Experts of a small language model.
Size: 10 layers, vocabulary 2048, 40.8M parameters.
Experts: 48 experts in each of 10 layers, 80 SwiGLU neurons an expert, 2 picks a token.
Training: a variant of Muon for the experts, 447M tokens.
Below are experts of layer 2 (counted from 0) of a mixture-of-experts language model. Rows are named router (the router's row for the expert), gate (a neuron's input weights, with its number), up (a neuron's input weights, with its number), down (a neuron's output weights, with its number) and show model dimensions 160-319. Each number is 128 + 32 x the weight over its row's rms, rounded and kept within 0 to 255. Numbers have three digits each.
After each expert's rows: a language model's description of what the expert responds to; "comes after" lists some tokens at least twice as common just before its tokens as in all text. This comes from a sample of Wikipedia text that the model never trained on. Tokens count by the router's weight.

# expert 41
router:122104098128132058074207135116105138080138108148136127135117082149113142143097215071141110149104150150144098117132117103107156145121144103126163172127141073122141113095126125140113115178222154111146079141162170067105157116118129165160126160085133111138157069174096152126134103108140080168129125135118119116139104142115091057167161100059130139093137149129082156103122140089115093136116118090191124128130124111167154097092105143114137153165141126093137160133144139160046062123086121
gate0:082106114078149086160145182109093142136130147126070159119100162080154123111130116133130112115099157125162144155160147145148145048130110116152161088154156058215076160174202140120123130085162089152098151089086171094086103145161174124133106134093158154159163102090130102118182136189121153126120114138155093186105080128085175146154141101123134139079094169155165174140123112127182179092079140170134168120091183116130127148177078077150132116155125154141099157168073162090057136125144140
up0:187088133149146154156107151097107071082157050102142140105119141122111100140113140086134180078124100138164059124108146100163146087110153163186182162177168136114156158114176067116142155171124182196164117117135102110128087137113091113118118122148133104173135152168130119161157131147128112121118122110164131149187109120097177057138079136145170154170155111053133088079099161200189107102189084144075118090151126172070117120101166131072128163180128178146078139155152144145167146141178085
down0:118134095101118133173110113139138098132148136107158186097128106164102118149170145135137156133124048178166177080135138129091147163116073120062143152113095141152119169121152152150042124151116140166083137154120094137130105105133127152170087102097101177138156103131094176118106196130090149089105131156086130139110125125171164142155165145111091116100171182105167125109109089094114139101128119200153106165118097124078091179120113058166189168129163088103138061164159047139161166155111155
gate1:106079179116162104161122188126192196133130095095128194126047078063139154147075133136107100198177119083143124163126100080098167077066149089157124092154214111088097105123139144094141127190075180184142126099110164133095127158069166127128124098126169146135110131160169115059154131122111147110139161099080131123128165118177106145152186087146096166112129108094152116164151069148098162118152160132081207142153147109177139163131149119109139176119044127151149123175116105134145138128141081
up1:078087122135115155187117110113143064114071116152147075077085102081130148100143133078118192125119126122107149133070054188190132087150107156116130137117122123105126141091137102135070194112121078116149112086147162090159154194146115120138156185158120091067145145184149136171062191197214107102128150122100153109110134091083161163096142115138074081084147112094151087113123082129150160144126146158128115175151109155099083105157115051130157163125220150105074140091148154133153101143125150
down1:164143104095152121132073137122147161169120114120161182130154102176064132185108155136097092136156135083134137109080126118149132140084172108130086114176194137129102120181155094108186136105118173114171141128160132135103124161099146101094183089156136139155097088131135155138112097130161053158097179131122129183105121127158139111151098152023081128093127116092123142132127118170151205093131116147083123166117120109142061122055127175182126094113148087175123142113153107113142156117133142
gate2:111122038153172156140184160163154109094132135127122119128174154098146183117130089143127143122133068184087133110099190086112109087096142148163081098133137124204213193138111077200146172128146148149148115143112093099139166161074087183068165092119151115189144064139143138169088119109152131148166063113162134144131118157123078147111163127170161080106095107124132155136108143139112136151140139110084096144199073094107127115131149132105166133121142167183123130146115129089125137138105083
up2:155086118123078182178095216115174128095096141078121157168107085141107188153188149118125123185097150066115100111112100159036096128105143098095123145109121107137127158220110124107126120139136091112144104137156111158115175048088147136138179173113113140138207079178141177169083142144107167118131130138172173157149117127122144119103071106175138157075138084182125128148158117073164132153142133119159133121141148110116103129134076110088122066151091196134075109183092099108147143099149178
down2:111130145137116144117147084176144149121016111098146138126121165042130089110146169123192137076105094128149149121105150148137111095096080156127112088153126159181158125119128133110098119146175108122137068075132117168138103144201129183128147168132161064170094133131154173173139151162116160134140137068132082132163137129107160123173117125083158110108151124129216105155114106128124150141157152155140085160200107108125124110166094143127100072103196167098076149127143151115162210096137107
What it handles: The word the or The, plus short pieces t, s, ot inside names and words like Tootie, Notable, contest, assets.
comes after: "'", " of", " to", " in", " at", " on"

# expert 43
router:097061171175111115067125142088100080084156118130117133081201097152118119128128131097108056117098149090197119192092090099115125118123116088125168114127121129099163103168167096151116056122177126115161102130117104101089105127206161188094068098107150109077187117130150104136172110104143092085193126182171143147157065141085106109115172142115138151113162097125097166100142081105117156089088112169105176165102146109082125180128100118109121199158118097132105133108162138102117085160093128
gate0:146114196152119089124159104126132128140118147119126162141129117124138165080112171066122100088139131182096126122049163165157130223091063125093091114112133132130157128172096102030105151160130099143053150151077184079137167139107102141088109113098035153091163029160085120209152157122071153112171127126141135110127143124119129170148080089153077158147044088172157170155160114096118131128106056186110111157109160150083179153146169138181130128101140115129103143119178117169202069101164079
up0:169134130139159072069193138150072124180093048131105099084140124114078104187077100118121155163116129149084162179101124132146111117150175156141126156197161130118087150104138169136096187138149167113143162116071097145067115139119170146154120175146110160140075131102086073152172058107121108160147125150072094141148091156112093157141066140152181086156130113119130121131131121151106135068107121136191109164135115158144080134159128107090176168135085125080102131117127116104141126081134150
down0:130195112108131138129065116113178102160176102139108133162158135113168085128152060095090113154151157180126116169125158119157142091113120099123081122109133080177199190094118082126178108167176124132108162123061123123207070145159109125101101112120134121100120147131142133152137159089088153115126147129087115132159140140120086077101157177177140140163125182083143130103119143125141122164159133186124130126172134147184138198078096141107139177173068111136177108130122144145154096121130135
gate1:188151138170162100151100182157116136147079170103156131139119145196154195116069175037115103165125131076152147097083155168092115129153117153136099130147074101203135137128138169103165142138147111135129103131118123104099125149117079090079129101119099142120207125104085144165168104145165140099072161132096160171115158139109106096116097136087109077144084166209194083102153172116153177139131154108133122127131153088099128130080147073081117124163103144138117178159101151094099140057112133
up1:079095136108106155141088182115143072118203140193122122081144118122173082119110137111110109121119109043124125196144141115133125110118152170108133117110091083111125130126156099129159130098175124102151098066202157110143139114125104116097087117137145124115149105132116174073125094099051110091145174160102044187177120189111160121134120162167100117119158131143105086142177079062112134115127110161126063128085100132160149103110128152104097054080118144135142158061084182127067110155138037
down1:039173090085130126092134134125103121130144135078094133084094157162125066127064171154094163125113099142131187110198134125133168149122143130107124132159116167088113123100095117035144107149117119174132097123176172075146131093111156037145124172099142150153121094078165052097120044128102127121178108121152174138104117079172049094172060141104142137099049183146093000138122162070084146123111124131136153148179144097132167149139135153141141105115136111126133132099129109133153126101200125
gate2:102096114133206101143146213125054145144104178113114094172110073113139155113101122135131092135144165144146102113134077130105053104107089135121131142116097122182175172161207169131142114050152108089149155127139120122108080107147152149144104168093128138130104085063107126100131121120172082098069137165131104107072179209164087136104168134117151067092134176122086234142176159137077135093125123103176095154089123118105155184151052114170125200117082110104120135067146170108190124170130143
up2:155161118121064168165146093115182133082118135161135186125095153092161104150139168137094131123132186144145186119105205149121162133098183152135132123163119121146122115077045115121133141149144138159134146201147125128124136129144063077112157139164120111059136172195155113145105114189117149167182110091154154117149123098107167094187062106126121119194152080173162069131119136126165144150194112161116159090173087130116104145132205131136146095149170128111137110157139095107112133111135082
down2:124150061137171137166149083108139095118106124139114115094107122111111117080073095111057133065136089091117120094140089105104134175114101141160147137104155114156108156142163226150134119144099144086192149139149166134124159108156153160098129126087158104124128145159129093180157153096140164139125090103107091165170141098142144115161163180165144110126116108159057114083131129127166075087133140166125135087156106117158144174146148049133187231120102093118148160105074171146116091201148119
What it handles: Common nouns like family (mainly "in the family" in species entries), team, brother, father, plus plural s and table cells.
comes after: " |", " ", " the", "ar", " 19", "th"

# expert 39
router:091118129154247123063155071191117118092138117151140117057143156117087135116135203136101120123125138140152140121085082151071168220136143107165154153116112104138198142171182125113105078176095083134177141158108129167084116102176130151162137109114124127093140125157178140149152163153088193111113124222202143102139117148112127115122121123135162130101114107119110134092106094074102141105161063160180099143105111096155143125132120078142106159164140083142111118135136158043119139104104093
gate0:133188133087142156092132117132150141139144085160167139133149121121152131108133108135079160123112123155115164147108144131115199085069156141128142163136197097022106074161145172117136125109122128078096096120111153138218137091110126123172202176147103066090127159148160148144077134106080089132103142125105172125179131147145130173115131170179114144144172121139127203142136082113100099169141106160152146100094126142138125099147067098140152214109131115118132144099150130182173100106071130
up0:145192163081140187116115137062176149146133129120134177090135146182135113071070165139109132087134120107157155128184152157111109146054054110088117098119130142041118097160129134139124152116170117133077122146125109216163203126143104110170152128141152112097100131129153147043120124119163119186129116176119142109078135128167135159116111113071159112163161172136113153157121128154097143118106145185093133078097113111108135132165085121148136202169140084121132178180125060090131136140093143
down0:080133158128120124084102093105144153148129110095098116125190102136135111176160110203141148048128106153177188085091116156143147091140109134112084066121101156052137117125159137156115146131148162130143158139144130120124123168113132183170166094149174125114137128120123126100149101113127146172169124162130122140161163163162086112132072125070104013199173142123112170114145124176133207150131128096153094109169084100110158129143174185112141093102143138125118105171131152127147078193152132
gate1:201090007107081153168141110136105089106185123110135080139161093155139144067118144124174159156119105118121132133112086100085087088160153128142111160159127120152106102137160121090082106095176148098164139054109129123124137117159156108145109117163154140112120066137084113136140121085111202147071102152180111153156038165118122155125102105137145169139212145151129144079156135081133144102084097116123131168130146169115147124121156140126136069131105171127140075132109125100140110130115136
up1:126162145165118156119079158121120130182084140080110150067126116135149100172218191119088134082093168113145143158084141120175142084120084147143131157066160139150144133144074151150136083084149163161129087150140087102121121176107063108114131164052151140080089114130154175123139120148133088129165115123049114098093155104120114133187127180110128123150105130129067115143121137133104124129153147066106148184078122155094096072124092161115052124148140114132139100156135173177150161112105104
down1:134139174157144138137105079123133126109136104142197113103143167118130085127137115131072100143107170169078181107134151109114099124116072129126137126081165123113099099087099132118120120168145090162159146130125089141139134102122137211124143160127104180109123103182115122161127043100113072140161185164081151115128109175134116120091130121203106090190202153092106164139086151185092121105112147172164185162106193077107096211107138129112158124119108114132145115121090188093131067092117106
gate2:043087101150092126157133156100072117078132165188140073149143072115144111117139133093120065124074103136104092159089132118123059144110102180154095104095174092112145146148111135099109156159122077079091114162135099159124126149106117129146129121098198161113095130137140109062079136154128119094119112186038186166167101121140111196153098121100150065133111106083116115145117084205136120146085103183118129129122100084150101128118109097157141117091100116114163117124156130162111151143107146
up2:140121161084131138102125095186139165161094139139077137148132161103085152095174074211110127091176130148143159171166117098061223084178142061097133147154126100160128173114135130171096119145122123073098116088119145139139130133106127169138160091155104052142131136137086144152191095104172129089163155078100087154122117116110072110095162201175116161085133145155141110158155150057095116091152106146116133078185172168147122114126159075129100174125185177121109102135180140107204125167129113
down2:129132193135173126115095143161134107158114144174118133131156113090145131076083143094154122186043182159142076162111063140074113155075165162092140119127145157126106117141069117093132113128140215133091148132115145091147138101185094159096130122095155169112121125058093157116090108179150092112099059127122142126138134114102120184146123149085070128113084093086149111124153147103123093201136133165181064123059131083129122144105100102139154125129092151132133178134180166109124136133137167
What it handles: Line-initial markup: list hyphens, table pipes, and = or == section headings, plus table dividers and years.
comes after: "\n", "|", "20", " 19", "See", "In"

# expert 24
router:122143125113148089091144087133109099101164119175178058060178103148122125137084141106096079073109147101158126140079115146086176120141117060115143148136160123109130088125188101201141129177140135092178102167130143092075138102187145119104101064128182104099145092181155085184169112103167133151159164117090172121122124113110148134167131121108171097099145092113097148127076105113042141116138081157192143111133142119080114137136104152145158151196108101139139164102133162093094125192104109
gate0:097111156144148178103153170082078110119128117130145128083082126138132158116126105149133112073139142090179119154123116140075116175072108108140119104185146160172127172117112111110134169184079133151075144108126140110137164139139102124059108125135132144065092137121040151168097185141186118075140111104117135148151106120086052182079124154148082065160126110141112106134157134188144144099127139160124137104123169122133152060105131105152145116116144069132098159156094128112037162207120127
up0:076138099149089152123150115120099071209136120139110150142071118209101114159163109077129147191120130105151135146119195096131101092098235120086133097129144097130182173098186096096074139123140105194116152141187126131164105080107084085116123127123127137127098068078087075140170108129203123193124180135080089139172124147109202135116131097071118143111114142177122090149147108099111157138140135109159167188107179081072125103119084133136135139086085127098147162179116133138184155086108150
down0:092094177124163090159114095093111103132107118114145103099135143160113127142105076160124065105190153112093074116124159101156082120142152109143135130146155141182088133157145130137105129127143145084133084206148116103147105119112164147173112097155074168087108159167093169102071091088203113151109127162169151114139201122139087137102090141107141118138133073129097118112117035098066108182154150123129116137156128163089082110109117098108112108139180130045115097138074137201137109148080104
gate1:175050095095140087174156123121115066085134181133099075121133102117144093118128112155179120070116109164172095115086153155127136119147110078127101164133137183108099124163151133117080154109115100207095123142154160113131104125088133234091166131115113112183167179100112094155084113135106118109103138098179149143132135162155157104131144130140109148111124117125131117134158120077171159088107074094110121127174155116121106114157140124105138146158095079109124154156113129141110160118129146
up1:125144101150114127078188111133147148127113147110117184120099133115062105187142156112100121133175093085126129060138170099185166111147141129126094138193128125094108082122155170065123143093133070124143189176187110113097113115179161103099148149098160160129109085152067172141137174091100154157135190136105083108091172098127106111065158174129198133161197087127168161123154173102169043147142144141161151121139080132138109160142173158161137141106137144113198156112143176154101143094143173
down1:131148111134157115121143094112077157085154087157154128127150187150176149140128188144072095119180107106197126169074160112126152132153115160107148112123122082122158109173136139087132086129124091156148083063120155082131186104150164202140127151139120134160129107164161137122133086124152144174104099158059167086151106075132103129132136062134039146096115123140065159104100204106128126133147055134181126139187082154147128124104148141110140187119181121125146168156108106184158042109116199
gate2:175130177102162122052110100080144129118149135143115190112080126075147096170092096154117099136134139152107094105108174112070107134108176171141154109156180098102131100138143162125149160120055136152102111148100100131154098151139050147161107093063150097132134101174163127151136145105202151122153143055116147220166144122115118103202181170124124050150113119117084132160108188146176116125144120111079135121100118050138108108099117085192125195124127093122118186147114195112094113102167118
up2:147105109121105128101128156096118129136107164151125160139130114104171160099121124154150096099110093173137103129132157127167112172140084131084121168037181165096143159112148118090164164137124179124159137119056130108076145080166159089130091167165105111120165068123126125106154202177133129068075124137131151118155087118181159166089155072134109135130162128148168170093078112135074146114107130078147073140141180141201150160061152130154123149141137084082118107132156137131112169155189106
down2:154111079129097159142074125124096110143158138116131132089127119179125140138160158100201170062179175094101141116061139181123166103126185120148105105097138131154161120190125114163089145125090124149086135088130089148100162120141188090128156092098083111128173156105135160019072114117098145194147108151124145132142117142121097171099125095130185141083114150088122099113074182091096121112101131100148159067108075098181139116153154159111149128113152157165152124156091177188165089148084143
What it handles: Pipe separators and first cell values in wiki tables such as 19, 6, E, plus some name pieces like Balc-er and Con-certo.
comes after: " |", ",", ";", " 19", " 1", ")"

# expert 22
router:113090136120209128103174121118113120087152061141188135082110098120049134116115086104108107150153175125118168133127156096093130089109074124139138168195165128143101142100134100139086136166141067094183126129119134141134209081183102133074081078081211126118134128111190112154109131098106165100182121137191132140134152121153208077134190112112145124107147101116116120130082103086066117068113115135188085138093137107096111148161130131149112172154104042145153143112135135064135144151107105
gate3:131150120123166164122148160122130134140175103119098118177118157144066080133168145176104173116112151118107128145136145149132134099119192184125098106123125144146098167142179177122144111160135113055093092168101127142207097148136061188103150127193125125121115176122127130155076103165135156162147168139151144134072138168118178159133151075176156036090168147125128153117102132095096167142217118145167145136149103175098185165128111128147130174184103104092158094111108101093087075146112097
up3:055155096128177126136158126101125169149104150151117104141119048140074103123175143163134150092061140156136118140107176155137091135105183199129121133130116155155063155175161125102094145185119070117112095117153141128194130091155107162116132137165120157139140094095108085132055137125095153121153155136177193112132148170149149099119166108119139095052139123096089198059111119102122161145244096127137087114098148144081171125117087135095086058153123081136139143136115146155117104134101137
down3:132152139148136135140120142074117153120068117132176110107133121204161156137145167124135095131136124159064128053192122133170085084175058128120112121124143112131136085146184120161153124128119125107120119162158160146078156134067047133113168127077130085118099117128149150107121199135131122141155124098122117156149127145234104138184119116143079066099157106093144100140161140118087150120103171106186117082099138143160117153167145103152169098108128160105088101135131104164119120105106077
gate4:098090101126126136137135114159133129075102151139097118124093087135109074170167096092167191122167088077140127129111164133158099148109096160120120129159130180111071084136140070091178165103142153124115123063132173131106139115161126132120159143117087178138116117145099120167079071120160137112097142118131128163080146192119117131106132146132122022107185072138143098138084094124145115135109084118177166118154128139167116145145120107055118074172242094119116104119141092107173088133173142
up4:153088123141186080114127136145067153094142085115176179081140111078100205138092087135209169039123127154128120127151139127140144156127133088125148186093112100143133125144136103088154140065148062114184141115163102152106124142103137155134104161110140130135094096192098136137181087104193146127136104155130100147117088104122122109114152102089149139113143118095144127110124094119153067110068125117155092101131186107180128097124192138105107192134133077109095151149166108161168085143126161
down4:101142209138165229149145093140180095185175152124178106141100123095131132086115120124171132077112115138147150093122186157153132117106125148080128139104069100104092169142048136108119089131164114127128043127190095083143157129125141136113102123147154172119131055097156145138182105148104099138132186122132136140180130125115086108067080081120196130105138121108081160073167105093136140111132128091126190132135165075089091113137150090118061182174147108069135181183169139125168138081147152
gate5:197133127137122103149095082102152178172100132130096149144144154087128202107158155108177139141149156123119122144162125075108130105151110085122123176114126163105116119090100137163134100084123099092118136133068138140126112145116135209119052147138148093091186125107109150110118111137136163168119157125141113211126126092115153124132101096189156094127080130132134178156134158058065135153102163077063139106171145213121114118123096125167162192121125096183156195069114115122096131185142115
up5:145131131118144115162140105083148200177092124169095171122185128111151167116146126080095141169196100156120105172178102113136140094157110057168123185128124097068108093160096112124185128082091164075141142150073110171119108155161134194089116162143130125142176119112111112139117107156151174120123167114089141165153121111121122159142113161138109095127056094150133183210143146076092099125093107135071122139174126178145107161077168122154143216126107127147112201124142093099093157165107147
down5:099095171074189105108126137180138134173103141146133160140159063088160201094059099112127183135166191155138093107089127076108114150129137133184154105155148124148143154126120159108135160123147128180105153114086124181105137076140115135139131088175135132149166104047180132140123164057090138137074106144116184087111120106182150105113135141140130138144189084111144071141171158108132078124171128086133157120126138089112146171146111194100158168169085122126146117175092178162146127127094121
What it handles: The pipe separators between cells in Wikipedia tables, such as episode, election and match tables, plus semicolons and list dashes.
comes after: ")", "\n", " ", " 0", "%", " 1"

# expert 40
router:126097141136174085095147120154091064101181055092097127105127129142151119094072170103106095078122170068179118177116097168084191119096089116139127135152156116085175120123120087164100111155166102127163106138097148095072147093159181132113102094107160111147188095168132083166159080103173156125124109178141189126151125112135147114175153133121140159085191109198113164123107123089079154086130113164167108146097120091119130136122109122181186152157115108098197143111180174156127104172118059
gate1:120101146145152110138133155161114166098206142165107101143179108078103102100111120138168197160109088114176147164126132149162140157131128150154115146122142100130109099099133198102101127132161147091080086154161091129145120145129138107106105107133133094158134108159168136162123063134114095210084130056165120097091190158139105154145108123174095119140153119107107167069091144126108120082151132069172163141181166116146117140163135073086145092104134176099157202179115173154160103112124090
up1:122157118154100117133135117151139100136162095112102100155099124135093083164074149096061091122127069082101090134118140077141097124170190175130114106101117072088100044218192168150138159095136110207130096106101136136124117095159106133099138118105124175089197091172179086118122172122161137085145160115116111100157161075111107148145156084089174121151113165123128129075095105105127086166104135183191128103101107131123126127124110122176176113150150129130139120138083099126156151127147086
down1:125082132134192135088138124113112136164083154177133096135084115128150101070168146138064132099143130185119139145108124126081172143139022114104107145168123170126145176111081180171187126130106138186154144126165108162145170113118105134125127087098148112100115125116108149162134147089130092207135128108103176055159116064152109166154115143087168054190135168111121164092139105108104168146185128128088142081157142126186108177083142149135086126162187101117133059120081044154147085099123164
gate2:137142082173190091117168078101125138170123106161103138117199111107113093130110163196131117117161099149134143124125071093130080111147132115210137119098164134145189101098118092083102123151110139080103092105112144133189129126142143078156160138131151170103116134144060129090140058130158056140121119134105136184175115099138082077148165166055127113151153166176126046130121133154061140116104081101131093129144163099178120131170166202099125183168087065172096093127181138072121136113109140
up2:056096143050190165138143125114159143110136128105134127162133088109157113102087193108070154106170133097055143094101129156100153108129124194149157152129078134114121152085089071097123140153098123022137135146146179104133135147151162119125123110136153169140095137179098124062160228158131055133084155077118089087110112116142154183127140097067121166119142080112180105102118149154167133164113094054135120140168115116140092137135094079183124098165137109143133123090134142201101146145147112
down2:128107146135142121139143110136117122074147085107143122130158072168120150124129083099121123091103108140145136112082112144184172102173103086191102162150118104145172099091134144127136194106167152106170102136080146195168086102130159150107114101130071099162075099147161126124070108171155155194083135071123086217147122192157144119120150086123131056134143162144074148165132036127151132145122092117086143099136137145071202096152121131127110175145151131110086126146104101127129102149118164
gate3:122157148137127111050126132117121119106181101173132141103142142152150170093119106140141130090108165151140183137161083151101133101133116125106170107161101099129126168125095101068093094102127109093145175125130089116100163093163168090220128101137099186129127105167098062108137122169112089093106114117168072196187129120114097179126121147138149118096180124091083121164119170137172189110135087118126145175080134091119132181136106141079043081137171159106131111152049187110166099137109092
up3:104139139059085099133119058095149098093062055115112124110099110078133183150157148108113044171124129089201167153152136115179134113130163129142138143175118134129191122139133129136109171125110153093128105139145118156069112147165032099124126131121133097099130146150149152153131056110134164106137122121098137152143180088133167093102102156111162120140138099120139132161126167123125117132099144151153121165044152143144151123089113097127155208074110066106152155105148112143110111094125184
down3:088123151148101140120131104139119123192119086100063122128111100130151086153100113120157145089124182132140142170126131174090113132189186198120152169107140148129091117169150127080138124141067150159135119141165159119126100148120064105103121111133113063163192186150146113147136170149156161157096168170145079142105146159140159143138116170152171096109131058124128180139107173086135082115127081148121097104164159118081171076091125140088114089094117155122143078150139115171129137121214097
What it handles: Opening pieces of words, chiefly we in weather, website, weapons, wetland, plus years like 2016 and name starts such as Ro, Man.
comes after: " |", " in", " 19", ",", " K", "M"

# expert 31
router:130096097116166087163191146123091072109133126107123117107061075100098138065114120094118100091078150119130127087130116176121156044122052130137172113135146141116133126112160111167096056172109129083168113180083110072101165162120143142112155072124128091091148110106137122133181109090134096128131151121151121116089127143072145135097164132119156095106165103150140184122104074124117170121148104145129108146154166141153109146078079136105179199153090142173137171085171220126126205136140079
gate0:109056129135157131103075107131182153114128106141108129114135167154118144127119129196132149092158072094197109106128116137147112104150129134090145122112178121098112129124126160107134100126134161084192149124143165111167135156144112116083074126176099123141145121092092182160139147120075187121130185192144141119093085082189170104074166165145121160113155048201130124121175179156091156138165167132196131100071071120139108095105145132189083122107184152113101106131163143094042105100085069
up0:173175184090073164116109101111103086139168141105131110117164110117148059135066117128137105120140092114128083176102157077100082147089130111162114060168111179081135203115104145084109123130122156106163149044090130127186160181119159140105124097077143128149151150158164102082157069146103117091117071104137118150143115086124137114133075143134106133105097149137104159150107177114068142119100106141125073172090092064156149137116116133156108136080092111142152211205064091114129148062113107
down0:076132063167162122080128123128126130086114155184150157075103076122158098126154152132150170145131128114190181148115136145116170095103108149097133086184089143115160125078129081145135115157083116085055113122128073132093142212121162134200138179152121122128182153120093152137108197121145046098100146114124156167149138146149101101132109157105089140098149121169186060082164155050094115130137100117105169114114153098096133110061091101143193103116129114064115139090157124129181156100184105
gate1:118172148107147112111124131139117133168121180083114101151096081154133204151169097172149132165144155163148122128133094181101067091170118083111136118131116115165099176133122181141118174138086107160101130104058093135139116090191121146121156206160112108153145115054078036129172145107121075135167165098172134115095039139101114137148160141165137063133123144193210110140100133132116137154126113192153159156130145117177104104130124117126103164144108113137110146138131157094118123077141117
up1:145142136080078083099147170131144098141040125154164097144124135074100057180138094123154168127174087114147176083140131122150117182092147101151087131114116113064096154101100173180081175131094099111120105069200140186117138184138068127088117127107091115088118097150183141158065146115016137187109121186171184105148173114170120107091195170129099148167105148160117116188118108100164100165113132124132133124188086127107114064118175155080137109110183153102109139117148129162174147139165151
down1:189126169125184105111127141172130156149131186101112139119078114109116120153107210132150125196128145076085155121159153099096145147131099096167098153083137127127119129151140087141153092135130107058174078127098148134146069111160088180133085153136112121084117123179136146078175121107127147141189189087071124132119117140079138156150171142151132100188074122113112144103076131129094080158127074141142126102159152131081108104072125031144144120108115108195131146097163118120204124156112070
gate2:120112137101172135150176182103131137119172129086129163222072115140112193066057125051144149171165133137160168170150104148152127117125146134087106154125114111155110142096182154152143116119114154142103151122083149138098155099184116096118135129167092145132128109133142179077072134181095152104101136165128088120120112140131104125159124132093100123105136123119085087084124124100099127159112160026116128154142127125133161134105063182074143132193095101101118148077130170161126164159117119
up2:108165147151178108104081128144138109096090157110126083076173169159128105147142061063133148199122145126182140083109194097173103061145131115149123113136165136163176120146118084062168201104142088186055158129130117182138112077143111166131133090105147116129165136167077163170128170113150161130135176181125111130123124096122127109113147069093130121154117087105151128080131148180110154096087117197127161110098141105097113191130163055129132166201158065116143158155123185150140114113132100
down2:139119116133126141134062151089104131090066123107159125105150102153126162085078163149167153078098163116099142127133102080113148089115158093149113148157126160077127062105042114137117127094158109172085139101114129106103133154111186170086127093150109114191095160165108159091157082111123065115177130082107091145132171097167154142105116125032131115106101153153191202115118125111096138165163121170129082120178111107127134136138110123127143147087129086120118151091144133121080161193137168
What it handles: Second syllables after a leading capital, like ra in Track and Travel, ke in Turkey, plus word-initial B, Car, Bra, Val.
comes after: " T", "T", " S", "S", " G", " C"

# expert 33
router:110107129172116057128200100120129067110170073158159119129137092146115039126155134112109118136116146105194093153117112130112156156099064092121124156193128101109155119175125128151123100145144084107141120135125134128115139106115159140105135116148161180061099111174127095173144127080167168073150154132142126103118082124117145102126154130087181119105142081203133159108114138146094125120065129131158155154144172093121085195118107157144195141165115127151182147097160159126129146141087079
gate0:114101116116105070108108116105091136077141140144152124141124152079089080170145046143117136130152141152157139087101166124120213119124093109148089105158107151141077144109096202168114143133146201129132114051193154153093127101181142196128080240168146177159106153121124173146121157104091147133148091188158105137141134112152089102133134143139145147132126058154099106070110108143116116128141195152113139127229100107131088141066132125156117089115147103072177130106133091111157216081134164
up0:140063134159120108091116197151093177137175119094117088207170100180122128102166124126040143131144104116076128081139169145123102165151099090146173115114117071195103215127175148202133118099121139076126173157129151133111117068155181142141172094145066129169071117117121162092121113148113146169129108120147193110084117129116180107133097174132101088126128107048128123149189137123158146168145088144143151172136161132143161091159091172111137131122090159143153112131114158090128123106096102
down0:155142132182159102119071167148107126159116152136148185168150151076177178148076136144147076106133137112162142179063138185135167118100113110134150085164133093145127150147127168220173148137114122088133135205182149126163161130075158110158105078085135165105095095120165108106086141098140110128091144140133060106171078128125070127126097125148130162050144120102117137160123098101085104104115107178096096086140142142088159137078152138107128127165128131161153106105141135125122081170139118
gate1:102151225122143120106099104154110114120090079158152064080122106105147142119086137094141094097142107126136159080128096131099107129099135130147129111108141107160159095076100097064178069080123124055114152068084104107081176133084141134114164067129118134105102070130137153167162043187149154171120159075147114157146133122169154130131156177159146157134143078156120048142112145121186167122106157139123148079132149122055128105073133123140091114124114103092101079122107089102151098114161129
up1:123110114129144169119160139136098147074153146121175124146057149148128111130059159130089129135140125116145087142099136141098124137162089146141122133138144099080183146040194056137144152155128091122143144120123131093120067134208114116141164116196113104171123177097129094089116156116073153112154112139138102150106105110092172099128099156182110125095076183158082179104097155102130142180074140152110148139133128116179137114163094150184103147101184155084150134169138155133147114064129098
down1:148139107104094119145123110164132076160123096164133074141144119117165140136143110099088078173138094181106128113132162081161104222151215197171146128180125148103154180211109087148069094150146138144104149159081129142162091155119128134126181134168122110165138140134138157116139145120173132118101114106147100131043162071146208120157094159134160097119136172154187147112124168111104108138125167174148167153123126145104172203143121130120076120095099167154103103096067136154136099113155116
gate2:138171164185169126090195126163140064104153161126165178160153132166089102124158126123151115110112117096169136091155161129109140123105081148083151110074182144107083134082133048169116077151144115178149151117126176108081160134162117147134132125129160101159114142182112129145095171142066122081119152107103093133133120176136106143126128125127106126143125161132114016148100131151075110093126120195103117145110127130107150155112095078113114089084136157146149152134158110122140130152198075
up2:141098107104130115074083124106169142113156161149143114128052171151122167099155096101152092155094126140140158114104105118175128159108151133066100086106063138148194118130139129137206131169170108095134116100164130141092166140098114077121112101134143169150140116121154116164152172125079092153132135148090125165165094135084179121121114130108127070084053105120158076128137118109042150100153126158163143116133097106102110096141179118126151110124141115132138116118141102196119079191072119
down2:134149133159132103138103076100121169146088173126170132073154111096139102115102102130136072150133093186137081133104095172087097076199094152141109099130137088158175113102090161135138131127128083124091147104094112157110117175151102053170067134132133161117156077114134178154063071138105138085133148056091126084153118164133082131106149079157122125111184123174152104124132139177170107131139163159119203113148130125146123113089126131130142123123136106147101201099171089061134124072126103
What it handles: Verb stems and past participles in biographies and club histories, especially found in founded, founding, plus established, located, published, -ed.
comes after: " ", " in", " was", " 19", " (", "–"